From a checkpoint of a small mixture-of-experts model trained on Wikipedia: 64 experts in each of 10 layers.
Below are experts of layer 2 (counted from 0) of a mixture-of-experts language model. Rows are named router (the router's row for the expert), gate (a neuron's input weights, with its number), up (a neuron's input weights, with its number), down (a neuron's output weights, with its number) and show model dimensions 80-119. Each number is 500 + 40 x the weight over its row's rms, rounded and kept within 0 to 999. Numbers have three digits each.
Before each expert's rows: a language model's description of what the expert responds to. This comes from a sample of Wikipedia text that the model never trained on.

# expert 13
Description: Final pieces of foreign surnames and Latin taxon names, usually before a comma or line break, such as -ović, -ski, -idae, -ensis, -is.
router:519485530486501541525502528445466557460544528501509577531400584565495471510555545485501554529483503517474510425544489581
gate0:554479560483437494400516488538479547500425466488481469589474542507470491554540499458528501525579470488552546466508507539
up0:492471495488511501562454554471472443485526481473498523501440500506508529440488516492528459465388520524427436440490448512
down0:446477527463457516480575462479589618545492513493528524514529457516464451530542467488483559518527477509519504456459550546
gate1:523544597528524535500523508495419529486505522508475549455506497516552484518424552496490518528490414523456432455476481460
up1:490485521523473599506481506563523486456515564430501447533437449521491504512484529571500541493465541451528469510529503465
down1:492496543524549497534517526479517478520468558483500402455412519547571458470534490465542482424477525480482434522593489490
gate2:502397529452471548542495510512507464465474541482478512536398432550528459511519451445540537530535478472541475583483528533
up2:508466515498475506554523569511492566520486522464434511491472466488443520520601504475508601464462483472554523503472498576
down2:487535421477470471528478548558537479479482534462537477451444441469525559504565491476522499514511389502451521488480490530
gate3:398530500426529564586501537477497513447521516561533445488415547545530517419504483465462472528474513522445489529516490441
up3:523537422581532484446518511527504511511539495488387527470562445495478451534481514528515498527474535485476494469495463540
down3:444458497527550507473476506464477485477518558466507394516507450508454480497508525506500474480494533458498531484544466573
gate4:524524515502507489490505527513529553487419525503493463513516530509405493512462570502489544559552479523447571473490516505
up4:517541520532483498501471496462447398534484546543493500514579527500515543450447478482499437563512522533420478586445438507
down4:500527437514544501494590383519505521501485459450471553569521490508463521472482456542505493476484432518459533467564532521
gate5:465491506540486513447533548463507580490519496517515468484516529491565499532480555566466504508501471560525519455492533502
up5:496544491502449527469559488472519448489504543557561400465527512506537458531533496564473422482544493421486553515525524521
down5:502493523536505468427536508513567488519473559542555475504470478505521546525481477509499521494523417470464460490527440491
gate6:469569480430545555555505518511543425506515416530468494438464462469535566486513513514474438471504533554510485489437516474
up6:479503465492448440483518511536529499488516527530532459496531562503454487482462477433457487490433570490493407453576424491
down6:504547512482432470505479540468498417544570507483559514412570498466462527461499496446552449469442517550450581501565479495
gate7:498474473482411549519473522549504508526560577470460516564483501501472460465418475468471495469464431475534473504502439456
up7:491448508491495472565564582512451454518561572458479570579465489503553518520477437475459522457511473525463493487463483502
down7:471546470511569487508405516427512428457464530501490437496523508557497486529483512457546436518569455508490481465518519520
gate8:463523451518472460557543493533486457434464542412445509466484447567483485478571485523538518492468515518484471478580485511
up8:490514498534555499456430489491487491560486385470519482484562471440539556467493512452564472475517495490543490554413575478
down8:479485496520556458478436419533476477552464536515513459501489505405500529470502477550448510520442492479550534554464506513
gate9:492517491509487486561519523557435494551506508519508539590471487596529498465562605484526486474578504516532488588453540503
up9:470553505560473530451572575516524491431480515502509506472451503478497538542542498541512500427513483536571491518490561352
down9:597495576552448572497451548508508444469456485529479465520512563509455506547547518452474595392477506505596545534408481550
gate10:434559544513477514450516588444496507472502517422463477552521479577502487544457506457541502498403540443526534478578509538
up10:550504461542523504506428529451535476488526488507482505435506543531460577560474533531446526554518535500469519501523471484
down10:526568516509530504435532444544417431544508538522491478594544527529475532539488523505552493465493545486523441521455570475
gate11:439458625520602544527489540512453532475582477445442385498492548450446557503490496461497568440492536508504489541488444475
up11:418507562498510470493481520594447548502437554510486468541533511481495389561478485477478497480567518445490490408510517459
down11:534492477512458475485496422522523547512532499512567476422486540504428484437430474448419537534488537498511492460534497425
gate12:539476459503483471474445548454569507548537493495465493494503527552494489512563516529465590521461513491427510460463537468
up12:528475538500546503488464483517488461431459554573536525461501484455511468467478491450523478599496471503455493615542433467
down12:497580405456488445567456507490434517546472533530444515520464476587518540532502504463471484458589502551509449466522514535
gate13:496455532434461456521438511490476500527471411517462512463563498452512491490479481486557402479490467535490568560517511495
up13:470483509400502484549441457440528481513474436480474453443526542510451530449485510505522433562517575520481551557479519498
down13:379518507555557529534508424495494526564487520535497515450484439500517477468515438526515543517521551448415462485483483479
gate14:499488527452531466499493498514452503539460583529454554467480525551391562548568539571495492620509502465542485556513498507
up14:490491440454512508519489469519500599577514524504529482478527503485452461467529500481461516507526590475593523557479565498
down14:517506501545437506465472537418479478508479492567483552542389490452552513476458468521471457568491555495507507520441462480
gate15:557490540532520545528461565583454453492495468537497487577504468473438491464491427484503564454545538473478510488507433450
up15:566503524493560481536569563522458439517442482519505459539519531504485397446496477529514533483495502572491495548517486535
down15:461582440484421559532467457440441511484471511574518537470458526557513488513521487493531506539448543570474483492473478533
gate16:528500468494519560481559519508453529533508527498476506456437535475486492445434483440523467508515529499576426461578466567
up16:472504566498563472435436546547513494474509507571496529570519524543505535486556497474548535472457493520525529554531455433
down16:524473492409601507528438524471410442509563501491491617566478517499516462482511527496499463488472474501591517483500445504
gate17:555566539525547488525545478523461487481574522514486540469472546536513490474540539481481470511463464475480473466513533553
up17:455493527473459475530455477541520490485499499603509455494405490537415559458482435497480573542468452470469482522494468537
down17:486386435446481492500502494467563500458461551494488503430462506447514488460486503531481463425486551465498495479549489451
gate18:481502537511576500456488469502443561489511460544503432515432529498501454532495458549502556519552509544509468484478497486
up18:431489499532534513590481523479473500483526520510542484549568518546476579496506501532493492461500468561543459508521523458
down18:498545542372495455453522496433509548491498460468461532494542516512568422461494401440467510520524603439449525490480464456
gate19:551469505459490617491460476534534535447493524561492532493603500484445507489497509520518450422515470478522486533475505518
up19:583487518507546514513425425535574516458473483549476571489554493536503489418382485452493458475474542492516402462511486494
down19:452512570572531454546572457494438465435458483520464554483495484491429453511441466459505480467478537568556506405546535563
gate20:538508568492480484498524533512519539474550494456474521491481524477460485496442498500491496482492549534492440529542467519
up20:570497527531507483498519586561506528554493510545540508533469496515468456494493500514506415511477531519530510497513485509
down20:533483529580554539486517485477508557474487496497532539543469512537594523560461547494503550478507498522533611493550493513
gate21:474478494522508524488422532442459455561477528553483480444475480444480467470485538581563525486543489483518512530497507572
up21:522482539486508519523487505538457476521527442571559488510430450401522545486483498603518510445505500512464464476501604495
down21:490477549553455521445485400525505510435510531509457470463471432527505446451525525516500544507477485515512487486433534525
gate22:545525504492428541469483535470467426508465489467491469515407435511501511409481528498546455551506471530451484531512483544
up22:505535513511426517484513465451481428496557483465453465472478502555570476437491457519519504476489508469456489531483472584
down22:490512453572454441444519545458526521513514570469507457488555528557551563560548459580511504464518502520467438409481496453
gate23:470481507457471516537562509591505458488435643553503488428513511545518501503493478456416567487490524537543491560496464473
up23:496489512428496469531505487486594482499489524511571532540530478519533487480616461546522462519465529493446535530514475454
down23:555520490573521473438444507542552493427462483373461524485493498551569500468518509431499453508513391521482462540489489483
gate24:523499534484497490457521519489416479518460497540508549514492518475506505486513582469477434560486564438539465481493487531
up24:535505542424503554550490450481494458524441548480459488470456524537531569493473498493510463448458532536526427490488573461
down24:474441554569439525582515519470500473491470518489520497475511539512504536493538507573528535524456437455462472483599551496
gate25:528496550527533502488526496482508503434518472563494447572453433452490471504552523506458503499470508463478549475500504583
up25:472502465504486501480493569480574576548422533510523534501548542469460537512422478435496472466500514544506524544493484454
down25:527552546493523470529474543482478484494534510562462552577493545445467479470451487525532489547506480544518468480569514546
gate26:525501525460492474521503586465549522485568418483492474464532518547519546548522512515452518508529485534481479453540495443
up26:458436496488437446475466489526439498489494516418470501527455529516471481506492512506510471513495541492567505526484553494
down26:505546449434523487495513566545511465527537501504507550489479525515515508484519512409478554514517503510459480475484492430
gate27:523469516492456524562488466488500479532511499536530439584502581530549530441498506571507502527435518468533476467505548565
up27:491486491509500532473489496551477495366437510514457509498514482520528521491491531563441532532515530418460520544498491443
down27:420494469464507469532419472505549547446456536448517522491519538477502485506521527459459536489480454532447544497621484539
gate28:499512457527552510482587501435484465456507436481515532490510469417476464514529502494499543447497537498553525466511553577
up28:518510503517507506484544529459465512403523515471526482478481456545506490505561503597449564527464408576458534492517451505
down28:549477509473453488537446567550520451617487488490544531491515428505456532534501419513500471496447503575513408500543500507
gate29:562505528429482478499548492508494536550529509517482510559573493550437524515552533477482520539437491441537495495530437487
up29:614478450459552453473518499494505507586463559566461456596562511428485502509433537524513442456543557469511562495526524418
down29:584513455527514540526523450542548493531464399520524482483480460510496559454533451573486431476513534496538697496583484490
gate30:456509559522506438429504487554506487423445487566529484463492494533518516451565435530436534537532453502476575474466505479
up30:479503533448486468576520545434525538453491481479526572598461498484491559556463505417502513480466483471508466452524514529
down30:543529484479514608492533482616494537476406448508542392485484523550473421526512499441526487479581490510452523542414490463
gate31:526448494499458481522548474453459456494539479523492469522437532520510387505568579505530558523527464557519464479574541483
up31:519455483442483443536416498532506481472489487496434507476393510534491526517502457479477512494497481577456470440560481533
down31:581482484419568527433486508467443531490578497462535468469524465450490517602459419516465457425430475471499451520489474452
gate32:548505522563568527507513465487466517431566452436540501421456520514473503493483535553489536489502528468479527431512513528
up32:517511443503584480477434447461455501470570445425539469474426442580470514548503523536490508495451524500525498472506559475
down32:478509493525432495531459516557498522549504513519569519485520488505569507416533498515460515507495470531464522569512495486

# expert 35
Description: Lowercase pieces right after a capital initial letter inside names and titles, such as D-og, D-ang, G-og-ol, F-ion-a.
router:497507483460549583507443565498486493443562536520502489497447557535447491509532510466543458571514470518433500481513495515
gate0:466503505506494573457546528534524478450562449479533573522581504480544451546565532509510513470447529542537524471445419439
up0:528544420534509469515495528531605537526536470468489507561494407459467540523484574475447523471467540529498454492494487574
down0:460450514489468511545517489499491539562459471454486516543554532492516404493483541463543524516527450450426568516504523498
gate1:481528497450500528506591560565554536532574446469536495530464510573475452446472474488526531569496490563443451478463495526
up1:501504502546497446505527562515481556523501485483473444499456420550533557520539523411491497532488474517483510560484478550
down1:540484442480440522500583498529523539472472590448576452448487467533517528470545435569478508470517503511533558516497505510
gate2:462544474527538557515509525508458474424493444450456464460446474482444503488468485534465538499539571473492495465475502451
up2:434502470538456517474579558481570553558527484458488419518570518536487498556494522523491503611518462511423457414469486504
down2:518526532477532492469507475511538540465440511504573487537465446516475486439474412491525464565518428448498516490477503473
gate3:552555525536482480579484504571521497434565454535484460476482533520462556535440491550497442504468483553476484434517455500
up3:495585558542508438469489535537500536476459545552528491482496537498522500471574476486504447405528479420476516512492506553
down3:457548546464539489530538501510527531468501479477463519546466464506418517447480505475473519460548451431520557462534581540
gate4:486505536456537501472504469500450450526505392417459499466472476461514471469481521409546480481490488411484462527506478552
up4:489508503503562468469502468411423593519559512552478483529517487560431488524494437557372476506492544514488487472544510476
down4:464544460549487473479558535496574529442494413522496496486384511552491530534468534548475555507437538503470535445494494524
gate5:484446513491575494517499485475447496535507484462526540476460505544461511476511475495542456529541505511481534525554435525
up5:470596470456517639518505499572476489434436531468492511453456477493508587468536530573400534516411444456530514500498520503
down5:537543522536529485500415517521560575512532561488509501527574486446491555477583604495481503493509495501559551474519501485
gate6:461464497456521561502440515564447512468483550501501551504563477557477514456479541490411493530491499497393493461474476520
up6:509568530537493548542511472503511515446474483443511489445557557504481520510453551522469477441518466499426508480515475482
down6:490451473513524531490510588516455528469413531518511497474482467537523482488547502601505509546534480521475502492503503510
gate7:492521463484595521498452549494467490440495551491594563439494506515477547444500417495517501538547535588443445523497450459
up7:502513514556495451569533593572549536519441513497576529470465467489548567478524535528548555525472503542492495518450521490
down7:549494489465511500475465412415461566534451502470484534607526440490530449511505476469490415489543480411485494480440417563
gate8:392516504455498515447450476541498557504492553566505496478491462485520497525479503436521483424528512502507520455529513398
up8:574508502522484484554531476487476475473502498496499474502515542538479475477466463582493529509469477568449465547488530509
down8:496514525477547521454542490519416419506478401481544532541519530515555509512527485501545522466508520483531545545513533532
gate9:496439480503591497525396474531490525481507477466440464486457519544509509504490543555510504546514484494492490514494498565
up9:445512529455510486486490515479464550369555440541516565581486525443585598596483528470526472515448574552461514498498573481
down9:545505559517551449458467521491555496491533483537475535513440588525492489508534564546481517470504479459463552439462538560
gate10:491526530529553549532484524467508514540497519467473470482513567542542579524482481505457517542538533536488459555542531522
up10:494522463504478568505443517547488515470487523490508527547526514521488503520476489499509576547498436498467534480526479478
down10:545534464519484540459477554530441501499524468570501560512473494514546439478523505461500455506414473540477525509504555465
gate11:455474426402495484573427516495483541548497490450560506484466543508556483478543500499522531439499513484525465539517449446
up11:495486467529516513449511517415556573478454528611437537522519530506511536502464517503488516535504526501476465491486567509
down11:531486494543517522464525482473532565458592499452512553503533469572463509459479495462509517596479478531497546503433603569
gate12:460536451464523552460472517482521487536505469496473483499517520576518358557542494368534511563548503463523554572549539443
up12:488518422465474507537510519518508478518478502545493456474505526489469473450529499537469489566461439556481487488550410453
down12:484465535596525513495435514517505538604461421475512436464496482540511500468507532523474476512529494458571513559487468544
gate13:523500509452560490497504516492583460487431517557511499513535601455519467570485449481466486504496471448486499597479458437
up13:482505489510509462550496492439468467499535554526514528491553433506560453504427594495475502495533549491470504558587430525
down13:509470531552508552507448501480535550480483541474404510517525495493539426477510561514447531527508500463497428519522541508
gate14:539464518486535530485415526449591512539536485551554494487477552506497488507513395455512505429577501566478491472469493530
up14:498549474500428543479433469490507501494498506474453477470515555448515549478434516509509541500439478474453457495558463442
down14:533490480516521488554467598419484529550526486544517459465404532480460461551539512510495494441486456529479429507507540491
gate15:533512446433466499410476483510464505547477437524507526488445505507436522597443475486469491413439504527527556500531485444
up15:501489490504525478479529467494443503483549474452529511519534534440459449525429514488457553549495507525481466496532502464
down15:484469533544549501444472536505458488461563579556463527452536517482501496489443523520486438489480454505584465524518541525
gate16:506510548515562512513481534547569486481503453530452527448451536507491477530567490532556484500460458588506508503491541591
up16:546528490551576466523537520511504552565450506451578524488515485466548472475437494501461530530451580467471380508469545458
down16:565491465578506463557414499447459477470474492554502481495444472499494515500524541479478555475475479495514474459451464425
gate17:468500490570451493459416541548527490516454501518492467438470469545458573495527557456478474502530528501566490461422518562
up17:456507543455523468531482449460486483505552478449512468609485424488541510510451493469546491508526478543417459372573540499
down17:540494527524518466486461555564508474584501501477547479547491506471547530572490440556501518423525477477509460587482522549
gate18:444491504516548572493426499484520486509486567523485501460542504487460506438436556459480495573488497475447540505525507568
up18:459510535470523523472445509514544468516472580475494544495508508433465480468474509492517523571487483460465424520527524537
down18:512528454524464558432496432489544461408476497523513545500452432409505533581570466481454492503474535448460493489441460460
gate19:567555502511495496496444520522438485458487471547476524512483451531470492442472558456519453553486480513479520480472480493
up19:503482626545464535517489517561481464465508455546441479477454438492512539442468526435441471503542474463460537520516510492
down19:501452431506549464462547430521513524499549426532454514562488500482492472519518455559522480533570493468531459517467480567
gate20:499507484465522530472538525485444485538515440436504383517495519477441456501523519535590472484503521530467554518495499510
up20:507499535538459642432470511395467474516497535491524481574459460499476540463480484515521463558511417498552498500460526447
down20:519529513479534531495484562492455486511471462572490505463492511502478385552453492514476499497577443541481527542534479395
gate21:473575528490407474463425533498564533487462579475527564506484506498451504533467534531433481545446522556570540442595492527
up21:465435520523394459492481475539533467518499446494527428439467432543458511484466520501434454479464495525530545528523489482
down21:459489586452478503528530492468472591501550630512477503469526457520557449548483507467562503421544566509530495519613478466
gate22:595587430527504515510488472488575480503506455519548512454523494483509440532411534452508508510464520512477509506439481551
up22:550545470395516493486416578478528482576491457487573506489514562538565543479505561473468476461470630457511400439520499433
down22:506532466522492479604462511515441501427566484433476466492487490521491424455499512514481456475538529459559545476516536484
gate23:456459497444491551554394524490512428530535468511541424564503494572507543495528563448545479494481505523473481442497473499
up23:495455505505514500543388542548491445552487462516611493540522542590489540471525494489509510492445521509548476485519460515
down23:581439539444508565537479492435559475464431385487543467483461560522566509542468494558538486528525483522498543464497490496
gate24:488528507494545598522517511496553435444514430550533519459479547452492446534595455425546474533500531495445506527556446494
up24:595502426563572506494448543489459575488486532563530492456461521451523477614485507515504477570464482451428474500594428529
down24:456485511515528513522446474515516512537495522497464459522468496509480512518515487458426442548510530478539584461573460475
gate25:499501472453496517545519453491513413528456632513425494525477499541414521497525455569494522474477395470427462482587540545
up25:485464534489536415491613524470483500515495481502540501419492508506504520507498512545445478458529599514462529488378497498
down25:501527525535552501490466553472575441495524502509509509458592545471501558584463506474575520520553527482545597494475528482
gate26:496479551520555511542531500478524577481503479471510517503468419537527454481418526488499513441513474533483493463446548482
up26:521517463511543465584531541430459506499510536479491462499504534585534546527480444436491479464489530509575534506543462479
down26:502528511473414482501462484545511457453459546565477485492431504524516496506521510470473494510506531468510488502515532501
gate27:474514523457500524446455450559433512534446503487472494490528483483394417482480510549521491473555513548506525520522417533
up27:512553464482519475489452493508600485467588500539497495505572493482465587470466520444523502553455454497450475486486435492
down27:481510584556511501485465446465520501481500468533561487434588512515487544527516493493497540455484487565577464501529432517
gate28:518487451497495442486443509526560502486515483446484548464509570487455431487519434450483516538562526507473520535487542554
up28:500550485477441515439499571519527492498511479470562508442523523497488498518501536575486477441453520438463513541552520522
down28:547512498505555512509577452484608559548456461498539482482528484512475496468538613498585528477464566474520486473511565512
gate29:500492470537545538580483533459489371461547475398503517483494514565516575515514584514480531571505465478505582473464506488
up29:474546521582518477521621457539540638493459526590500480527485519427472373453536470505569529518510516481509492503507467527
down29:524510452495558495562486495574481510512553480496503524486479466495486474560545475438493477469510501523485489525462444516
gate30:527533477469450452568468497486498486447480538409511478466419520515512430480560482512519497521536545470443436478469489505
up30:578478471515534494481464492524548487384478510520506585590555551512551574525515495449550480504514483494531523524547471476
down30:468448460577506503489502495547492487453497602487474486510513553442494483491475415542563519578428486437529416507537450508
gate31:530525500507486510517472502528486477491549501427594520535490480479500543440561534469481544473456631547565494492498484492
up31:460483513415474543474569478532530501479489456556498501491414491500465447496435598519507516492426434476462544433464444451
down31:512538480447514424509446611544467573551514436507416579546437497472440528449582544450492522473429475534523558469498482575
gate32:495489549514553467490498536475511463457479472465489540531519451423472494491443531464516499514486586463550512480509471555
up32:467529502505530508465502445457478450549534492556458525479496484497578486493501590437539515571480481483533479528464523511
down32:483580515492526477534497498592451468487470500537539500516541480572425466600502479463459468530487528549469522526497483482

# expert 8
Description: Single lowercase letters opening a word after a space, often in LaTeX math or mid-sentence, such as k, c, b-ayonet, s-ouls.
router:481568494502543521511466513488498539496562584543488534544440503464496451588546545436495479543488558523465576451518471497
gate0:524448498469462567484519483496499471456556520462490569556454487457507583453532481404470459498493496521478526514486533578
up0:468492517488501456505534535471471559483541536418488492539476583532491496470513519435506509535504540526512489521536473506
down0:466523473466464491460455492575494442449513514459504497591485512488428567450475441507538453472535514524520486492474411511
gate1:504526535493525479492480527500493502546428508551569491494493458493512443530553478543534453486536480599483506505470467473
up1:518471428496458547538505501477549521505561491443488503559542510466503518443516501434471414535491452411523481524527575488
down1:521460581497425476546550523482537540570559585510501455584428501468517499472504572506522462491494442458543514514494523481
gate2:452461542487455495515464519494434564500500553486466488555497463525481474472548498496508513469493489542513406516507503536
up2:481530525410471456547504546459478506522564564480523480521452496563534547478489537546514468508520509542531476439531494501
down2:535499478485434481502428484535523548466502523586439526487502511509464532521513489478440476494507475407507476428495524548
gate3:448544413536476531458455569558469531522520434427557574482519524505516528513454494515514577491529477480440546498542498509
up3:497508473491423532538489479496478499418439464508456457497560488523499493447456468498442462441485523445463531488480576538
down3:492506521532504494479527496487433466496533469533508554536473467485502566558467435539457527516579498480537511566382495407
gate4:406455483463519437559502489508515503446441511478510445477572531552512498561458509530513549491515458534503469531514453521
up4:465562486448527597517483548493482422487568520521448539524537549546465412408521465546509553560529496558507468515525470481
down4:493444465519578518514519547507499494547549519523526478500522501473526527499460428539553434531533493448507514522560535441
gate5:556568574433522413472456550520489494470474557562571545542466477513485505514397536546541537492537595578519522495456574449
up5:486440470604469496453488422474543496533534443479555495501464472542436466506591509466464474455433506521512502448549516530
down5:531483485539476511553512518527501513573481472479446508487410503443495542458490578468458466522493531511568515491512499512
gate6:531482515467460491548515511466470544587583514554511559491511523509579489522497554509480513510513437419462472500537472488
up6:529543450524589490513520512435528485459461445437499431471494480476522494497556415550496409505529534536535545481521474522
down6:554417549474481485464462507536496468469544453559510498551506480457484509549458505526486493507504491558541463450495501515
gate7:423504529541563503528480534493474526538455511548528519488516558500395424390488512467584470437472571492515496537496500519
up7:448540539563519444558558457479416567502448490593481562486504505460523509496555549539451548469526558413477491443496483503
down7:517556534507468522512473507462486488537567501417419457542530460516449557557505555485463426491559523453582553587447549510
gate8:510442564492508437460544506496514524515547474536473505469448560492443491512549525486538510533473518543506474502449490522
up8:488517483449403527524526474446459492460476549527525532508581497547483495459557476480403476494511459466491504500584518448
down8:541485527471516507429497507464432539487522472512546491541394492440463551459471525514453553498485526462492547525568441492
gate9:473462443467445487487494488569478471467591475517479475510508429446443451548564433410511533527515492558446451513521475532
up9:451510468465503512492526492531513471456534529454590452418517382546479487481507501500506496504540462544487543567499517532
down9:576485493538478580474507521449559465511562488514395457499466437468515487468496589542496459439461478452534549499588459479
gate10:450477501563469513580496486467498458526488504569423491523545487524512452577496507508502507541517423553501555445505486508
up10:491515520485520512504538470512485495507543481505582475544545522493471537480458457528554517508536542438497419531418463505
down10:414611464555456431503484532499467491501467512483509512529508454532543485512497579479483435489451574525553550463543492509
gate11:466544484528541490554520461550515511478506568501494537556519481554483543489479533503468571504480451510529542434521506451
up11:512473492534545504460494505483495478482452492464483569498443437479459453480490563481490447478451552508469471518472546406
down11:556486449503480452410435447489530590526521514422511462505536453499460520461549520497471472446491474549504508452489451531
gate12:409492506506531452443455527475559541496484532501518486484495490493550493458505521489502531506494574425417454534467481456
up12:456459530464537476445469484508447516580550485530563554524465472532410453586481450571505475478439560467501552493535496456
down12:507449582440532546511491494563459476510516475431536479571507490481423508509523534501514532498539416476512472536511405426
gate13:465557473503510485515502528525523504565498500603485530548476585545483463475443457554510464472505524496440548424529508446
up13:455535462497479508525474518513513477498540472520471549475561607496426500549445514523514442478489557593546518444546526488
down13:495460552503516466509494489541401465503530540412537485508452467487486480497460491512491541558546486554506533511462497465
gate14:522492525517477440510572463486515509492554449498420521517501493522478567510522566453408523445486443516539534597479522542
up14:484491517480507439535506468507510458489524509475444489551473488543481511539424561510445523440541425528514524476501490511
down14:472571565505522501515532497486512524434483513526620485401475519496496479487522510548449440458517489443471501482424541479
gate15:489487508543575500505512477499458475556498500538468574603527451538507510549491526484490431517500577417477510528490546480
up15:480548504496471504463510533496458509535442534580452506565489475520493468472544477501551513516417536517471507489445572514
down15:493519532534495477462468509434481510579520559547418496508440519476570552467490441520493559469470544469536501488529508375
gate16:510490497560556466498508506426504507489546498488464493623478500482496457519465499439512496489459534498512478558493503571
up16:543509535518512539524525485544551418471453560458526578487505536537466529487543523559496503504455501508553496447563472572
down16:597558591465520470505489477532448454504462533426514479494526466488505447508466499485453542495506452562519448438444490528
gate17:495567554536470514501511559486515472472462504509591536533524490485496446566545473454459472466460513424410534478441509405
up17:507525494559482519540574515520469451481503452513556623547499439491496489585461503453446456440526557499472521441536574453
down17:531514516533484539499498446493483455512497510507424575547493447506482568558585510591405448505495561535435480423509458520
gate18:500496464466470502518474494582534468553453427477505574556495514484508476497518546473475504473529607507568507494461481473
up18:507550462522512467532494474500544489596519471526521467526489407503564434423518489434551518489451484446480440480459538473
down18:524616450586430536475432548513460495498484570528526473586547467532495488504492407528514388551587537516469489538565498490
gate19:484519468547446423510529451543498536522489463525491538477481491565540545522480556620502421525513526576469510453488455456
up19:539453528474553606503515490531529480500469526521564467431485494493441469480502504400454532454478463463544466485470575438
down19:576525529471526548406524474520499448496448536539521499472492561515507468458482594444495456473503509487504507461457554443
gate20:520562439527467505523558549520543444499504470419508534535580393486463450528501396462470479410466480503459402470518498465
up20:450600489458499450512411524428523506503539435524456568456520497555533538509507554467534442494547524456420551469510449486
down20:505473496469519525512539474480533462499519459513569462480506512472466508532558436455526570448519487454539481537436496485
gate21:507529508497510445512534474446550537511501513461501509486552513541532577543516497505484540485482510497446536485454492518
up21:485523454485513437466503485476529502452468460452528519483493474536416513561488530410516465463475505504521534524522481477
down21:584476485465507518471557486518479552461537519518472575484512426535492521504515445513487527467487506519474496453546510471
gate22:465561582538593504509543486479540503501555495527489494500549536535407489453503495474505438480440557547500545524483460490
up22:512572465508539560470534483531504537497497481515482420454521530569562512524459459493471489524441484532518493482512479511
down22:473499535529577523450489498484542480477456505509566523521495366556477534512518401474510500534472484550486450513454504522
gate23:458507542531450551512462516455471482450472507489491470523531480443532540511466485507502464491445483512482463469487567453
up23:554493496471533516486496491507546551480524388531525473472472442497544529495530541413489458519495493518461554570486551502
down23:524465540554468537498535541441498447513523492484460539473515565528546535474515422479526560478469527477562487564438423499
gate24:470522498482445471487510499488531526464451450431553509525506490546541538541497464478548527507425468534527466516586566543
up24:522530528498447487560454514573471496497487526535529568498461473437461568471552442523465489511533481535447511439511478484
down24:560511523471536463440476461454491425505529460498581463428457495431489454463438509563480552554489450528502488415528505530
gate25:478475512450470494420417447457450459503552490448450474478415422498516515544605485421432499550565522500508519419549432519
up25:529508446505431549544572545502495564440475476502527531495472567443446391452454459520521476566472507462426493514478457473
down25:421500550487460441485508599517428484562469497543535478490428555529474447445501563550484485516483494404484500494515504567
gate26:478591496570451497494469520465510511528470506516620533485549526482464527504516515510434534471445526543430446508482483476
up26:494541473485449522532487486483490503533440554506504489525506555438508553406506460500491407463472467547456514488490516440
down26:472534482480480448461422495414554561504455449495561501505562508519454513468537465508442461514518490523461482560459480529
gate27:516531551500489548522508539491516488499505509469514525438434483415463470499454552478515478548421477568532443548526478571
up27:431507515411538478480424428480481544464457505476534427603438496497466488482475508492559504461537514479433532462488514422
down27:534481508431529482589513468535537537455515457505455507436482583417520579510490477475550400529549506536438482439473474538
gate28:465457554477528452456432501482570505528521521477531518548606613516527492449528485511442557511508484566524456444511517529
up28:501562503516488564571527510514518400566547431515422601498481564520526512448547519521443525564497487502428511492525516506
down28:517526506459586458511488495470446550470465511520534534487491498541498439534435478547534495560546493514483485467465400513
gate29:538451494490494493527526493451519520514523504488509510433562487604465571530502392437449502477501539589520475546527439537
up29:451587516567495520580443504526476486518521549468550484492487523448539502523483553559514420507528468520534524505553514440
down29:512491532493499437519567548542372470554542476561517562475527519485457487515512558555519499483417588541428479475509513521
gate30:466490483511505495540481525463513477542531594543567518452512587612526521488495489522547579544495530523438485450539578521
up30:500460504459538490488582473478512461512489532550537479502470593493476446523585512523499556573483546521558452504548525564
down30:490483501571507497457520421427530545501523505522518458514458500523511494482493471506501483506602547474482537498460519534
gate31:494405548451506468510510507498539525419476474570415534505491583504444559542495525448492495556455516560503430495468457529
up31:504520468462409534522516511512466451528572442506493472479561471460441528487533446464527479534431521504494459533551499516
down31:440475527501518561555503477554490510503486490474480484495536409497444432534439470571517504512478565449508444486431549519
gate32:564500489432520462476488532528433558531553468486518523421486490482554526467479597494555474527431516455508455456565529504
up32:501478500507475457507510559489431521544488514474478441483496477502513514533459406457546433489563530544529448549537482528
down32:470493533448552492545460503478554490523460569517498425544492520505477465498497525502516486458510516465518440479481521460